Experts of a small language model.
Size: 20 layers, vocabulary 8192, 41.3M parameters.
Experts: 32 experts in each of 19 layers, 64 clamped SwiGLU neurons an expert, a softmax router.
Below are experts of layer 8 (counted from 0) of a mixture-of-experts language model. Rows are named router (the router's row for the expert) and show model dimensions 0-255. Each number is 500 + 50 x the weight over its row's rms, rounded and kept within 0 to 999. Numbers have three digits each.
After each expert's rows: "mostly gets" lists some tokens that are sent to it at least half of the time; "comes after" lists some tokens at least twice as common just before its tokens as in all text. This comes from a sample of Wikipedia text that the model never trained on. Tokens count by the router's weight.

# expert 20
router:433412512419507465561501521560559454539473488467618549582552511513484560522439447438491462513468562537432471456520495487522549454454528388474454451580500547539528606439520500457441513480513567436522583553433479503421464441449559474555459520525550429516513409489432465568467518494464439496510500575586585560582531530460486571521525538467573513490552506496503504615357528382574506523490531520481506482511452544519528508491444529488494405570450397540456523537505426474459590518527597488480475485471560502498480470525519628479446441431426511460482405525442578584427544571487457492443444465599463527491549467556474442488483520467474500567477480512512438430497619478432580581479480461482557530451533574485509447515566534475419553526616484521472520463486495514452491472455404
mostly gets: "Dur", "ough", "f", " Mid", "Despite", "other"
comes after: " S", "s", "S", " W", "B", " E"

# expert 6
router:532511501393557465507490380507484498451589576525435507472523442537510567344521554502504563508544499493523551494494566516537471562486499518448512417465459497583606426459524521364402533567386522544532455429437480498629554485500498491467496446543536481430397530518594531445559549532515517442511582479474423586426439526502479549544455534484543537560508445567522454533480446525491500475450534517538419546483509475506508466461492486512488555420530486593527388541504535522494498511501448523584543444521511498493472556469470525438593432642536494545523446477517492474597561471478534566589541448540509433501418516514505470512497537453582436431547403508473464469525438591383504514558476487551566585502551508503546482435453467551480424494423573519536480499583535547547505485459467
mostly gets: " New", " of", "–", " Sir"
comes after: " the", " |", " University", "8", "–", ";"

# expert 18
router:560559526550449617549551443445548495476565521462459494439434504450572425504441471552543477538509451492521489452463407502510455532473453445513507396487461527454406496564482486557512463465534503503485536476448485503553479453520543388460534480498435453476447508507436482501447491426567451472505527471529573432494473438543475520491455571512536516518504500557416463438483439475462434521492392494490483645482456557543438464446411563467515439511538542469447537561536493550506599526546498536493528553524552575533527530433452498573464598520445547438518530528517543457491553514583540493452590489495405512496536595499574557568461536570544475529591548431491435431465604554487490428480610473497484494498511540554472502402417475369474598498572444528566564599559554447538475410612474
mostly gets: " Died", "km", "featuring", " MF", " DF", "present"
comes after: " |", " (", ";", "–", " /", "/"

# expert 3
router:418492516452475577489541362574505527495532474505453510544490504449546487472531444506485430510529529491557541513522410504522445484573466566490580576448454496522519508534425505514526539441554448523485532437524500479461549539607529467516473463463517424610448469532474392482513466487505492384492551480606544505457399504439530409498407556571511551533518549521450494502584424440540494604461480473402444492439562510507483542518487502521480517450596506345572508518610488448479600561483449456382584533522433523571533626522544483520490568511548514508511486488510517415509526474455520545512534459543427461530547457471543508471427488472459572524507477526477520530517464523618474491405535434475541437436503498504449446533480466398483469484551549518611580612436587501552557494512434
mostly gets: "″", " Website", " Total", " Turnout", " Died", " Elevation"
comes after: "|", "\n", "-", "3", "°", "″"

# expert 9
router:542491490523539504536564533482488414562475516595561570439482470507519452403543453537532494419491441556540552531506573402495505416504454481436450536470519478566540497572492458511499350546478508550482541523464484469484506471557517402514434531523507610542427468559443507456512553632498513582486496499427459558458420527551513430525513442448514517549479523538388517420491500376431512487379589498559413464456560559592523504439581499458500495415472592556497486546515432500514483530565506430541467536465530445465583388430493490474438517606483485494447466508509471415442504501434569525487487483528470566457425467485553529438591427427509512564519511458568492540435503567462528473566555470495500538492541500434594456489520444582586446486475539597565520510468522528550451523452541
mostly gets: " Born", " Year", "See", " world", " MF", " Best"
comes after: " the", " of", " The", " in", "-", ":"

# expert 12
router:524553475509426523434519460502456494453510555574496534519456559548426527412482442465512478484449578504532504496497522480538445473493493582448597492552489424489487450466530449532525549529521495486489422426560525488485569539593519471501548438540491498546486573509446495480481541398618480430506546466469449461487449477501563474531580577492463529528460546525613491566567431542451461433490528536520488473451450548426449434427397557565504390512542529381596503555466566493443482482491480540475418565550496576605555522429473472525438509552462431446530503446526489561549510434540519487530665487535482552444466518475587507352447499586530565507595529440483543467453485496490483468455527471541486451505462398520590532383559400422525550423413569478508569532524528484500481502484512
mostly gets: "″", "°", " kg", " sq", " km", " cm"
comes after: "0", "7", "5", "8", "6", "4"

# expert 22
router:410519514448500456544532507510471538455542494511487579426534362636496518500540471500560473508508436561515482525430478562455590656488533552520471392418476539536524400466549546484458481486477469550493488579538518498450469579556465543523466438492513482502486496514429448516437505444471575567534487475546442536417440446606512508572534485444530529547533506513594465472551568440505448464536570564504463418441521365503518578528522478523551450502552526538484469417572459460526426551619428491505543474527467555493573484529431619501457507503479503501600562534492475462523549558489493493498531491567468539530413478528449541490436475443574399532563398513472490494484488499486455400441441491569564512466584516533527458426431491523527475410423445533486462454550409478438418489433491
mostly gets: " and", " or", " &", " but", " And", " Mr"
comes after: " and", ",", " his", " &", " well", " with"

# expert 19
router:460437452460486570456479498516485383476539512506570431439516468426340397458510455566464511453554365563542517529503550466490505481439534485546496459560470642484553553563447534453558464486443563601549489470426434490588531487686462515477575541538491558500429506564507457522504540558530552503490432521461534477463435399538509586463599571434523548533481492461495446495497507447518493450494399531563430501422501403466549444512546491481546467441584552399616465494508458578445541483494464473559533512556422514499474502431481493472486513528570411563475449486517531488495465480498515570526585447456466529474469537494566481515526491526567470480520572439484478558449486542519497487451532583447552467489462511495552534534546490447539537522438567527555526553410427576450527518437490
mostly gets: " =", "Description", " Lin", " genus", ".\"", " species"
comes after: "\n", " =", ".", "==", " ==", ":"

# expert 5
router:509456510459593460547433533497529492449511502483505570591471537510483546493488513563507524548587449473474486566475531537497486511488455503445502499528527448559498513481542519429490518600405502563509454526487463504465437491489536523520471599423465501538482500418414450442586553443558493524481499512408496595485428370483433559422469481465525550406487512535544405494482414496540536404423445503550574439396401440454480507552422407401547478430499604446547450515604506565522535517515530504489517575451502511488473558528483576514520491405492516521481470431550582504656473599575601452448528492476509538502449601475495457603494424531495479478559518474479477430438504576502465442509514515484459458647487514583547536512540519560472460447555567506545476471493556490438433445489492
mostly gets: "K", "J", "Br", "Z", "€", "PL"
comes after: " ", " M", " (", " A", " I", " \""

# expert 27
router:531487535594502468518451473463502499484468404482400430475555511530545481512585611531591467485531545528446565496476531521457434530417516404442518488429489565575460452462466510513593487507552562560522541480568503463515467507547513453524510530440463540482486486481510456508401475433505484537478554513504410543478425470585397583488425543445475519549449448539499484486543461538489574505445558544551539632556457487573487435524471455552552448504501515535515514431509442516551438397550488508528475557515450556533481490517470445436560475502531498454532501463470608446483477357529491497462586610550503585434472422517462574488462485437491426486475528489562570469473489515419434463607416553455583572584441492486598593520448467617459489501481485428537482555493580487399430453514525
mostly gets: " La", " Pa", " la", " Po", " Pe", " Pi"
comes after: " ", "-", " \"", " a", " de", " P"

# expert 23
router:472501509501510513533532453505459432558552503495413549479443474475450549436488524420436413564411533529436543505503473394431473498538485520510564471400440597474550410473615562417513548509480503514531467433506528539455578547577473567495517540483545511458523467527580409550474517514421454489489448538489535390520473507524460453568506523516455610493462542490530556466462492556433513457569555469522496506557453486521516414498602420520411612518498549436510507468451496522500531479457460556476499508496422565533538446444559545516542556512511548558504561436436639416440460536480566454365496447487559448383503551455457546555460534548522508478573506464475556560496542501622497477509549485550573505551590500563465402511468443554534521534500537541519434604526529595418501481542446
mostly gets: " his", " its", " their", " her", " the", " this"
comes after: " of", "'", " with", " in", " to", " on"

# expert 29
router:411530521410510513587429438521507414570445452474493497553538469565520580491456509498475466595517443548543483531426456428448481534438455483571430585543483529538503607536458518420456477570502391405538498533566577459574449480564514477475489445472535570493591444533459479572485544444382483498490470487586560573538535564492482518491480400493496437488532554482567487509431581460442435403449480551439549589568492361563560519489462476521488482516459424522511550586526449573528439489421517449455504438512421471444516508526520516516475498457492527505575487560461615502409616508423434516519462458455486509484584466521481498500469609563468551523453504453537449535568429433459537501546479478462495548483574543456493464454486571476500611533504551454471471461434462529500586484511527
mostly gets: " more", " this", " not", " some", " early", " later"
comes after: ".", ",", " that", " in", " had", " as"

# expert 30
router:470540491549428598501422453460482515574507507589550571568481492514448490454453452519452527622530527457434495534507427438577452493457437479612527539487509464451420575489495519525504464449502419435542475592532478399544500449564423506572409563402511563418585445590500545431499505454493529500430456436487520511542519537459565532476535424433455389445467466506426550522470513478532510452504438438437534511543476409553521524593549420570497513546490516479526486544524456549497502465498516482463509490512482600516535512552505464454494505532467561566574604589475537431456571441503440534519514441414451501575546452532505543502558589524450553489458544465486446555506473390501638463568393426426590443472553518512491461496541559425529465566471559468536477458540487500470519531556529
mostly gets: " was", " are", " were", " is", " been", " only"
comes after: " was", " is", " as", " were", " are", " be"

# expert 1
router:461485540403543473495528579609437434404523579539448513469511444511517424446569505510493473474535429507494572476392494538523480469526477591551493524398514543474541369466587579473526532500480560552574487449453569536515640450453521468596458503469476554494423474566532500452500551527401532470545496489490533585401512457474406491502560500468551588528473477480431420447524449498515522500489497521550471556498537499463548425458522552563456540493489534435514513450517391574543525450495479406538501453532486443459472443480466480450498500607529464452558447506523443505498455536536529477454536512520545440491387569475505472489548490501556524491517496538450439428470339596451463509551480491491575527468496487444497606585528384567528459520401551589536414543519512530486545423433499
mostly gets: " Euro", " experiment", " Pres", " Bar", " Chile", " patient"
comes after: "2", " ", "0", "1", " the", "9"

# expert 0
router:513527622576518463571557522511492485511493530547548507503417569572478523587485450479487521524453469534549494459549509492523573409542435414396461458479489439497500433490464412474528504462462569438516461591516612577522448513476467577400587526546481519554594555452504516480547533538426566490506443475449484398405509525415475434529451549516544542490497493559554535503515547571505581441496483507543448469435547445422529496531512547375506440429369476516469477490433503476530578595525472512482449514530545509407480498465554489594475517491475515511458522486545462445547409538480549501555399571480549480583453518409577436567430416571498441491452544514611516553388499518470461539453518523480475475456471570449512485501465462489623545542437490534485574420509477420528529507516474
mostly gets: " York", " England", " California", " January", " April", " Angeles"
comes after: "s", " New", " in", " of", " Man", " United"

# expert 2
router:442561535419465495555434384551503568467592400544553529484562479539486490574567472476521523501575563482433599517400565530502551542448537589491542507519468548495480496523482462517547494522572392493499514552566466456470495460426449515568474432439405558449495487412459476556481466508581495547466529539563497564504496518578529459436482483515556498552509374517509464452538486558513508500426552492481606544516477482395437529438459487568525464475527507561472521476421408538572483522467542479515564476482525529490543443502497464489511499585503481439609499502531534521567464371573463520521534499438510583509393437578494508377513469389521555503489475517480577467516492518530519428523485483542485405451541485507463588436527376492516547393356532535495489528431454521531471514566585
mostly gets: " re", " un", " comp", " dis", " inter", " imp"
comes after: " |", " he", " and", " He", " was", " to"

# expert 21
router:472579529486511570485507546591527528529477522528522531401583422468554462442381479412476509459482486452589553543467436514563531426461421501564459511522511419507548534516513519522500551510463445523487521485414487404519505467449494452504504389413456575534455499544472490456522523595455514534521484473413481528493493570433468542530443458539556445504538589446416485546476497405400608518448554507450451540501522398652535551475521474451459480549501528475490488580527466563521537491438527559561483527386537490567527479513501509536423540516536462483486474439536604587433561456436446446468490438377436470430531515529496522549567504404501517552487458498465482555531502503436631471514551410491611539455521490486547498537538586458569512564503516578490465490537484552430564515420557
mostly gets: " as", " time", "As", " List", " addition", " end"
comes after: " the", " |", " for", "==", " a", "-"

# expert 8
router:557538490403478510558573507512499469455504426447417520402413495514461492540539428481571485424594513487382512560462481547487454523488598500563534435521517454443462369454472414458480502505484492572590465475577526438508584532547540489501548516487552449513396534414379480478428493442590562500492405466468464476564462359526509475436452564490497526560487522546571503511588474608482467498546509554546558481459520489456506518500488406532501461495585509441600488495554457546472451457482549525507528594486462408489533566523545447570527442546506472513530529508472522532567411508541571406433473501536556565418491545465458432393470503505545511480594506584475547549463461518437509465452413545437527525516571460488513500460543455554594431439455476577495525509536534463482446545536511
mostly gets: "·", " Racing", " Prix", "AP", "Giant", " BRA"
comes after: " ", "1", "2", "3", " F", "4"

# expert 4
router:489584522449468452416599485498514368470504507469508567484482471522458544553493464602453481481560375450573534515417510552466422578569540529525599542513487559447456502441492522500501522478533446551575436405481466520547510537534557565510546519524518483550417508478495494465434409511564501473451482506487542508527552490504528599558469552534497543554471527446515466483535358521528439559499488569470476502531445450471529478456528519467438483526549557379615463540560515503512529570492445480446350433525403477475457585493556450475448543526506440487512509508582485420436531448428535430535560495439432516529436477482516525539447528504508515485589521507426449536608410592538535541547466558480487425503466377502513504521451456460590515406410487565554507562557471554521489572473566
mostly gets: ")", " ==", "})", " ===", "==", "†"
comes after: "s", "%", "4", "3", "5", "6"